config.toml
n_layer = 13
d_model = 512
n_experts = 8
experts_per_token = 1
d_expert = 512
d_shared_expert = 0
activation = "tanh_gelu"
moe_layers = [0, 1, 2, 3, 4, 5, 6, 7, 8, 9, 10, 11, 12]
router_score = "softmax"
normalize_top_k = false
routed_scale = 2.83
balance_loss = 0.019
balance_bias = false
router_z_loss = 0.0001
router_noise = 0.05
init_std_router = 0.0258
lr_router = 0.00108
n_head = 8
n_kv_head = 8
head_dim = 64
vocab_size = 38433
norm = "layernorm"
norm_place = "pre"
norm_eps = 1e-06
positions = "learned"
qk_norm = true
attn_scale = 0.148
tie_embeddings = true
parallel_block = false
extras = ["capped logits"]
init = "normal"
init_std_qkv = 0.0316
init_std_o = 0.0
init_std_up = 0.0316
init_std_down = 0.0
init_mimetic = 0.5
optimizer = "adamw"
lr = 0.00104
lr_mult_up = 0.777
beta1 = 0.9
beta2 = 0.95
lr_head = 0.00822
warmup_steps = 482
schedule = "wsd"
decay_fraction = 0.807
decay_shape = "square"
final_lr_fraction = 0.0
batch_tokens = 131072
seq_len = 1024
doc_mask = true
train_tokens = 613600000
steps = 4682
dataset = "wikipedia_en"
Below are experts of layer 8 (counted from 0) of a mixture-of-experts language model. Rows are named router (the router's row for the expert), up (a neuron's input weights, with its number) and show model dimensions 0-255. Each number is 200 + 30 x the weight over its row's rms, rounded and kept within 0 to 999.
Before each expert's rows: "comes after" lists some tokens at least twice as common just before its tokens as in all text; "mostly gets" lists some tokens that are sent to it at least half of the time. This comes from a sample of Wikipedia text that the model never trained on. Tokens count by the router's weight.

# expert 3
comes after: " |", " ", "==", "|", "===", ";"
mostly gets: "\"", ".\"", "See", "|---|---|---|---|---|\n", "|---|---|---|---|---|---|\n", " Votes"
router,232,227,180,235,215,174,174,143,146,193,213,243,120,228,144,232,182,195,157,246,227,210,211,206,200,191,178,162,211,256,180,171,172,193,225,180,192,222,162,211,138,253,251,241,227,181,198,182,258,178,176,276,203,202,218,257,211,215,190,233,189,151,209,163,217,205,195,210,212,241,175,228,205,220,244,235,196,226,240,219,238,174,235,171,231,194,185,187,237,259,223,231,218,207,175,133,162,216,213,192,233,246,237,206,227,196,232,237,198,210,158,249,193,163,231,214,222,222,200,121,232,178,210,163,194,226,210,210,184,207,210,226,219,196,263,208,196,118,187,191,183,189,215,209,242,190,191,194,221,170,192,192,208,196,179,161,202,195,194,191,176,156,220,175,205,218,209,192,175,221,162,195,228,250,177,220,208,194,193,224,292,218,196,226,193,175,218,184,174,204,161,187,214,255,181,205,222,228,219,258,211,211,189,258,135,207,175,207,205,168,208,213,225,200,210,208,190,182,231,216,165,184,221,197,181,210,189,180,191,174,219,193,140,162,163,265,232,198,230,182,198,176,228,239,210,182,161,196,205,218,213,176,167,232,166,198
up5,222,211,209,247,228,177,189,158,223,184,257,211,219,165,211,226,161,176,204,193,182,209,232,195,162,245,177,137,246,227,193,236,240,200,194,164,176,144,160,182,179,191,249,254,172,149,181,224,214,203,226,192,185,243,185,166,229,167,190,187,147,255,221,166,151,147,216,197,201,216,210,213,179,168,177,178,241,166,189,243,229,159,236,192,138,201,173,195,152,203,206,223,191,231,186,196,241,188,207,211,176,220,165,123,198,209,223,143,213,171,168,195,172,183,207,178,172,231,179,174,249,184,249,224,202,188,187,171,237,180,192,212,233,142,211,190,231,232,232,245,176,196,229,206,173,213,207,240,179,176,239,205,216,211,221,208,227,154,220,112,214,194,231,235,167,241,217,226,207,189,184,133,222,217,269,169,164,179,180,191,288,161,135,234,236,171,201,197,215,221,206,229,201,212,196,212,204,196,194,247,248,194,208,224,148,217,225,186,197,168,190,180,198,232,176,223,202,187,147,170,212,215,196,205,160,206,168,214,173,206,218,178,175,149,186,183,240,232,223,207,199,188,187,156,169,200,296,183,183,192,207,190,226,208,219,216
up6,241,171,187,224,230,190,228,220,181,178,201,157,246,222,220,206,200,220,212,206,184,194,230,240,220,164,232,178,208,176,163,176,153,149,167,232,168,167,156,157,159,198,175,240,178,214,173,195,233,200,233,204,249,195,216,222,184,233,270,205,224,189,226,190,184,198,182,206,160,210,179,245,199,211,229,193,211,170,213,212,228,184,166,185,206,196,156,159,152,238,257,239,208,190,187,196,151,204,252,195,243,201,180,150,228,195,240,216,182,194,259,150,234,204,198,160,227,190,180,184,200,172,250,164,236,165,231,180,242,207,170,207,254,183,211,157,228,221,195,175,156,143,202,207,147,198,207,177,156,199,182,175,169,224,231,242,224,186,178,146,147,280,191,206,221,226,155,187,226,224,228,205,206,189,181,185,262,206,180,207,230,158,215,183,186,232,222,183,209,198,176,201,191,192,202,138,207,225,203,170,206,241,239,205,177,192,238,183,211,232,172,159,173,185,217,221,161,181,181,264,212,210,194,221,161,252,222,217,171,153,165,189,164,131,185,178,231,190,188,228,226,190,229,205,242,174,154,215,263,208,199,243,229,205,249,182
up7,198,210,168,227,243,199,162,167,208,228,208,206,238,161,165,181,188,135,157,222,202,200,170,151,201,251,247,190,247,164,209,247,214,219,219,200,207,175,185,201,211,236,224,201,169,152,178,205,183,239,239,194,173,217,220,276,218,200,255,178,208,234,188,150,156,192,230,200,198,231,172,227,172,219,176,238,184,163,188,147,181,197,194,242,193,164,229,202,140,206,214,195,221,164,199,188,230,222,203,173,186,213,256,153,187,200,264,211,191,159,173,237,233,252,176,157,221,155,176,185,207,242,172,186,218,251,239,224,222,248,172,272,189,167,185,159,206,180,185,182,231,252,219,250,214,179,222,190,195,193,206,172,225,211,228,220,187,212,199,160,211,195,226,249,212,215,211,226,202,175,193,204,197,175,238,218,207,149,204,250,227,149,120,215,193,92,222,226,164,157,172,263,204,185,155,174,224,181,247,187,209,236,207,243,190,142,206,196,168,242,180,154,135,223,217,216,197,228,155,233,166,180,265,183,176,189,230,188,227,201,237,238,239,229,166,224,190,172,215,160,199,155,210,232,234,244,210,167,208,210,228,198,193,165,164,163

# expert 7
comes after: " |", ".", "0", "%", " |\n", " It"
mostly gets: " were", " are", " be", " have", " can", " −"
router,200,142,157,219,200,221,207,150,170,199,217,218,182,186,197,205,195,213,224,182,234,219,248,197,238,193,228,160,182,205,234,154,195,190,162,235,179,121,164,181,209,170,182,200,205,214,196,203,177,192,200,219,204,221,161,183,219,189,195,183,183,203,192,214,262,185,197,171,181,209,217,186,237,206,193,197,203,207,214,225,203,222,168,215,218,219,164,207,225,226,170,118,213,226,269,179,199,229,209,272,203,264,253,206,193,229,181,214,175,197,164,191,212,211,201,193,238,150,188,151,201,253,232,186,185,145,181,210,191,182,242,219,199,208,238,181,182,215,216,170,219,221,212,215,231,181,219,137,270,212,211,158,237,190,200,219,237,184,167,164,235,150,226,153,222,259,153,178,224,216,223,198,203,238,190,241,178,222,263,185,239,170,231,256,201,138,182,212,189,159,243,182,199,188,224,207,111,199,160,254,234,237,145,195,213,190,178,228,190,273,169,223,250,214,203,174,232,205,162,238,157,174,241,215,209,223,228,182,183,219,212,199,221,133,228,176,216,163,183,185,276,200,228,222,155,198,169,210,234,176,231,188,201,204,213,165
up5,208,166,174,184,159,204,207,160,220,196,106,234,239,207,211,210,243,184,226,168,188,155,208,161,216,218,224,173,199,249,214,213,237,193,201,213,161,214,154,220,247,171,214,197,162,260,217,207,201,168,194,233,253,175,224,182,227,179,202,128,222,190,221,154,177,166,207,200,235,217,261,281,176,228,185,206,199,170,197,211,215,177,204,154,188,242,234,201,257,188,226,168,169,188,224,190,224,183,199,226,211,201,182,226,233,258,222,180,174,197,129,193,219,210,211,203,193,162,153,159,161,176,245,166,179,178,173,203,215,200,227,200,221,204,202,199,198,215,226,181,158,181,180,200,205,155,195,210,185,223,200,214,228,164,253,142,227,176,179,188,170,229,235,159,228,247,190,171,214,186,235,215,226,162,190,233,239,202,180,175,240,189,189,192,216,149,184,194,178,234,160,222,164,204,208,185,225,195,203,160,237,194,147,270,207,155,194,215,199,202,246,147,235,214,172,226,216,186,191,181,179,164,201,201,206,230,178,162,109,211,246,162,216,215,251,234,151,182,167,158,269,238,183,205,151,211,142,226,164,184,220,187,196,222,192,132
up6,210,244,149,230,220,204,175,152,227,168,197,159,214,162,149,216,170,209,158,230,235,193,258,222,206,229,142,139,230,127,208,177,233,215,276,202,191,154,177,181,210,241,228,188,197,182,195,198,215,186,221,197,175,159,231,195,219,162,246,146,264,188,216,174,170,219,154,226,232,214,160,212,200,200,171,211,187,170,189,208,171,170,173,181,144,201,210,170,165,177,223,174,217,220,184,247,243,223,232,194,201,267,262,254,228,261,182,221,221,199,190,115,240,168,236,199,144,192,220,171,212,182,253,218,197,173,190,211,173,182,130,240,255,197,247,200,220,138,239,156,151,173,227,223,201,252,211,238,187,211,247,212,151,199,197,181,216,212,236,220,155,186,221,193,210,245,176,219,203,206,197,208,228,231,202,206,235,225,172,215,195,195,199,309,211,269,259,143,265,228,215,233,238,180,154,158,148,201,196,212,187,199,164,202,210,184,201,168,186,230,222,204,251,242,196,193,207,244,162,191,180,224,211,205,193,238,198,209,207,197,221,268,202,208,204,195,220,197,153,183,180,167,210,221,176,181,236,213,260,261,160,157,158,160,194,208
up7,223,164,198,257,236,206,168,215,228,279,200,235,208,224,174,204,161,168,220,188,190,159,229,215,231,165,208,168,217,214,179,244,209,239,214,238,194,207,215,183,205,246,123,211,200,220,180,87,201,191,181,203,159,212,221,184,192,135,177,197,186,179,184,169,247,187,204,154,165,180,176,157,156,225,228,189,192,192,185,193,217,219,218,209,198,212,218,212,255,189,173,219,187,173,257,190,220,229,175,201,196,217,236,185,208,277,206,202,169,260,182,173,178,169,238,245,219,176,162,187,212,179,238,238,259,221,159,243,168,208,173,209,262,184,211,166,254,194,256,199,219,169,227,161,177,220,223,200,198,149,214,146,152,165,165,178,213,207,175,179,200,209,167,198,216,171,189,174,226,158,234,170,131,213,247,265,200,160,233,237,180,205,196,233,223,245,175,162,231,189,221,201,204,296,252,208,191,192,229,203,243,196,161,231,149,161,184,183,238,169,163,162,186,220,177,157,231,185,178,193,171,229,202,207,170,219,168,206,180,174,217,186,153,213,182,250,144,177,195,146,177,198,180,232,222,142,183,225,241,191,207,218,185,223,214,193

# expert 2
comes after: "-", "\n", ":", ")\n", "–", "\n\n"
mostly gets: "″W", " Coordinates", "″N", " Website", "Scientific", " Clade"
router,230,197,210,217,243,220,231,185,230,268,214,203,203,206,190,195,202,177,222,189,129,200,217,137,214,229,174,207,241,221,182,178,198,245,205,202,205,202,218,230,228,228,193,210,205,159,230,237,220,223,201,177,245,203,129,141,213,170,196,188,208,157,261,201,213,205,245,209,208,126,179,213,201,212,200,198,269,168,149,164,205,206,209,175,164,202,239,125,228,217,237,235,197,178,199,204,184,229,199,194,143,191,211,215,194,182,225,184,210,177,183,229,216,184,178,182,225,186,187,223,193,215,183,273,157,212,188,257,192,173,247,171,225,174,231,232,282,241,172,166,240,172,201,242,225,172,218,165,188,194,209,157,260,215,221,190,193,222,136,227,218,224,212,236,206,184,186,215,157,186,207,173,172,183,137,215,189,202,225,208,147,157,155,202,252,211,189,164,224,231,237,248,170,236,179,167,209,191,214,203,213,230,252,223,185,208,222,159,240,199,194,188,164,256,174,198,196,199,211,224,188,211,205,211,228,152,195,241,214,137,191,198,186,165,179,161,244,148,179,246,202,163,163,216,204,195,187,206,198,228,209,195,155,232,177,216
up5,235,163,203,180,215,221,216,162,232,173,225,231,225,238,139,200,215,220,160,262,176,201,213,208,236,233,202,191,217,166,212,179,240,229,226,207,173,196,251,171,260,235,167,243,206,261,203,210,171,161,187,220,234,238,229,233,185,193,181,152,116,186,135,209,201,169,221,215,201,217,179,231,206,215,210,212,195,178,139,235,232,183,173,112,154,176,218,153,224,259,191,212,147,197,189,189,189,244,203,176,222,185,190,202,275,214,201,232,191,169,190,247,200,217,145,200,178,223,158,213,157,242,216,199,178,188,180,202,260,224,223,201,155,181,194,187,232,179,142,196,250,188,253,179,190,198,175,179,206,208,178,222,168,185,218,181,204,216,270,196,226,154,231,198,164,208,227,230,183,201,233,198,109,197,213,183,220,268,165,217,237,237,190,166,218,164,154,237,204,179,171,238,178,219,200,224,207,174,243,180,204,219,221,223,233,194,219,273,232,202,179,216,205,224,196,205,205,225,186,225,231,162,190,220,158,250,211,143,246,182,205,165,188,235,166,181,197,210,126,175,230,194,194,189,244,241,167,209,180,168,242,185,213,214,187,213
up6,180,129,222,255,216,193,193,181,203,183,228,182,228,195,224,185,194,192,226,220,201,203,219,209,168,209,201,217,220,175,181,236,223,213,177,168,213,162,200,157,154,215,195,222,225,206,191,158,248,202,218,185,244,204,167,183,172,232,260,215,243,229,242,171,231,146,179,178,183,258,210,174,246,201,215,205,187,142,215,186,214,183,151,262,204,215,185,176,224,209,220,217,154,255,240,186,198,214,220,195,220,200,257,214,223,186,256,226,195,204,202,183,231,191,144,192,173,175,179,225,182,195,179,203,195,197,147,118,224,197,238,152,231,136,185,177,213,201,216,231,207,243,233,211,214,242,193,228,176,156,207,214,212,253,179,200,153,161,193,229,203,233,206,173,223,247,134,173,164,184,222,242,229,147,169,293,229,222,204,213,205,205,172,234,198,145,188,225,221,225,199,222,180,160,179,220,203,179,171,177,206,241,164,230,222,183,205,184,219,237,172,147,147,264,154,242,164,172,192,241,139,212,206,252,201,207,205,152,233,149,202,265,203,181,237,197,194,195,208,205,227,210,179,221,179,210,203,212,157,200,232,231,147,181,181,180
up7,227,174,188,205,232,206,212,192,186,280,187,225,213,217,198,184,252,121,216,128,167,210,238,252,178,213,156,164,183,172,145,200,158,198,248,199,176,156,225,208,214,231,130,208,201,252,195,265,263,203,241,172,238,216,164,188,197,152,218,227,190,152,177,214,190,222,236,247,199,199,208,191,227,197,177,167,206,228,225,236,152,220,129,215,214,224,239,227,182,178,251,221,186,189,226,227,183,239,209,199,180,204,242,211,258,159,254,189,180,201,151,194,229,225,189,156,138,162,152,176,221,182,170,177,196,208,202,217,163,201,216,180,217,200,205,232,249,182,208,206,237,179,164,235,225,209,200,248,225,160,231,175,180,186,213,181,210,222,169,221,194,202,191,223,193,227,125,184,224,229,206,172,180,147,215,214,221,217,223,176,141,200,191,184,209,221,177,203,242,179,198,257,134,247,167,172,230,236,236,238,222,218,214,193,189,182,195,197,230,250,203,138,223,242,232,200,212,188,219,170,170,254,212,204,223,229,189,227,150,178,177,231,218,100,194,196,190,196,261,218,180,151,220,177,189,185,214,176,239,244,206,202,171,216,201,168